Weights of a small mixture-of-experts language model, trained from scratch on English Wikipedia: 12 experts in each of 10 layers, 492M tokens.
Below are experts of layer 2 (counted from 0) of a mixture-of-experts language model. Rows are named router (the router's row for the expert) and show model dimensions 0-127. Each number is 128 + 24 x the weight over its row's rms, rounded and kept within 0 to 255.
After each expert's rows: "gets" lists some tokens that make up at least twice as much of what it gets as of all text. This comes from a sample of Wikipedia text that the model never trained on. Tokens count by the router's weight.

# expert 4
router [140 161 139 127 137 123  88 113 123 138 103 137 103 148 114 116 132  85 138 130 134 130 135 130 160  97 136 115 139 143 134 118 162 138 133 127 145 131 142 109 182 183 142  85 181 141 151 120  76 126 118 154 110 120 129 106 132 131 141 115 115 110 127 147 139 143 161 135 150 118 110 117 137 121 128 129 200 125 141 114 126 146 134 134  87 151 157 145 135 132  78 124 115 131  70  84 123 124 130 148 127 158 139  92 118 136 154 148 108 152 105 178 139 162 142  72 109 155  85 117 162 107 136 152 138 110  58 132]
gets: ".", "\n", " (", "==", " \"", ")"

# expert 6
router [146  86 152 154 109  99 152 113 142 131 165 166 134 131  91 100 139 144 136 126  81 138 113 132 120 145 125 110 197  78  92 107 141 128 130 142 132 118 175 131 123 143 140 129 132 117 109 151 121 165 155 151 118 100  60 196 165 130 144 130 108 119 144 127 147 138 139 147 146 120  91 107 173 107  86 104 178 159 122 119 134 101 122 139 171  91 151  91 109 142 101 120 166 143 128 115 118 128 142 126 142 161 105  73 149 155 120 124 162 111 124 121 126 144 124 107  77 141 121 161  76 140  58 157 107  64 136 152]
gets: " |", "\n", "|", "-", ":", ";"

# expert 5
router [130 171 152 110 108 104 133  88 163 115 127 164  92 104 101 136 167 119 139 123 123 127 161 135 141 116 111  95 147 159 100  91  94 146 107 136 119 127 155 111 121 133 106  89 124 154 137  78 124 110  98  99  87 122 152 119 160 102 148 114 131 134 109  93 106 135 136 142 121 113 138 109 144 147  96 139 144 122 143 122 109 117 125 106 102 137 194 103 120 133 101 105 154  87 100 109 140 101 140 100 143 105 154  87 119 147 106 127  99 162 106 127 134 149 117 140 114 116 116 155 139 112 131 151 105 108 113 164]
gets: " of", " in", ",", ")", " for", " by"

# expert 1
router [139  99 133 123 104 171 138 118 134 125 148 162 158 119 115 147 154 163 131 150 160 105 121 108 126 130 130 128 136 135 153 117 125 120 167 147 147 166 143  83 100 137 127  92 140 110 119  97 111 141 126 116 104 106 105 136 123 124 106 169  81 107 118 104  98 160 125 128 129 122  84  92 145 110 132 168  91 114 110 147 105 103 163  85 122 118 158 106 124 130  83 108 170  75 140 114 128 117 120 142 135 151 124 123 123 145  59 125  98 151 107 111 167 160  95 116 112 163 110 107 108  96 135 121 165 141 138 117]
gets: " was", " is", " were", " are", " K", " S"

# expert 7
router [149 132 134 134 116  92  98 118 164 144  94 167  87 119 118 143 160 104 150 149 129 105 141 132 133 108 104 160 134  88 121 124 136 117 121 160 135 120 148 126 147 157  77 137 173 127 112 138 101 110 152 133 155 125 121 146 134 132 123 141 130 130 109  70 136 118 110 116 151 144 133 120 205 154 122 141 108  81 185 134 129  99 110  89 129 122 154 126 159 122 112 115 138 186 109 106 165 160 125 158 146 141  55  82 154 104 112 170 134 128 128 136 153 116 134 116 135 149 125  98  89 144  95 129  91  78 138 110]
gets: " the", ",", " a", "'s", " The", " his"

# expert 3
router [148 121 141  71 127 145 124 117 129 137 112 149 101  99 102 125 148  99 134 128 137 150 168  87 172  83 162 119 118 143 118 111 124 134  86 113 171 138 115 125 139 158 135 116 147 105 118 117 109 136 149 108 109 137 123 120 166  94 117  83 121 124 135 139 114 135 122 127 107  95  94 103 109 165  98 121 105 107 150 153 109 109 118 118 130 106  99  78 143 122 120 111 154 138  91 121 156 124 115 118 119 127 121 105 130 132 132 133  97 131 112 107 128 143 113 137 156 125  87 140  86 122  99 144 101 137 105 168]
gets: " ", " to", "ing", " one", "%", " not"

# expert 9
router [159 146 171 116  93 142 111 112 154 141  95 120 106 119 103 137 146 162 107 163 123 110 130 121 212 112 127 152 104  94 157 109 121 114  95 154 160 139 124 119 104  98 113 158 142 129 102 113 122 132 118 109 142 125 168 139 130 132 116 137 132 103 184 156 124 141 140 101 140 138 126 130 134 127 140  97 140 138 131 120 114 126 168 121 171 109 136 122  93 130  92 127 123  99 150 110 101 150 135 152 170 100  86 133 152 121 139 196 129 138 116 159 155 101 103 146 159 138 101 146 108  45  70 101 123 164 159 139]
gets: "–", " 1", " 2", " 3", " 0", "1"

# expert 0
router [135 154 132 107 131 146 126 146 172 114  97 135 158 130 116  97 124 159 124  78 117 106 143 121  90 122 149 106  78 135  97  93 112  89 127 136 111 118 153 167 116 115 123 117 140 150 121 122 151 134 171 122 139 158 105 160 165 127 134 166 107 103  82 126 122 176 133 157 104 104 118 125 104 142  89 157 140 151 123  93  88 130 144 139  91 103 148  87 121  92 111 116 112 137  86  91  75 138  95  99 143 142 111 132 122 168 123 152 133 182 125 116 142 158 136 116 106 157 140 137 121 121 151 126 167 117 113 138]
gets: " and", "-", " he", " it", " or", "–"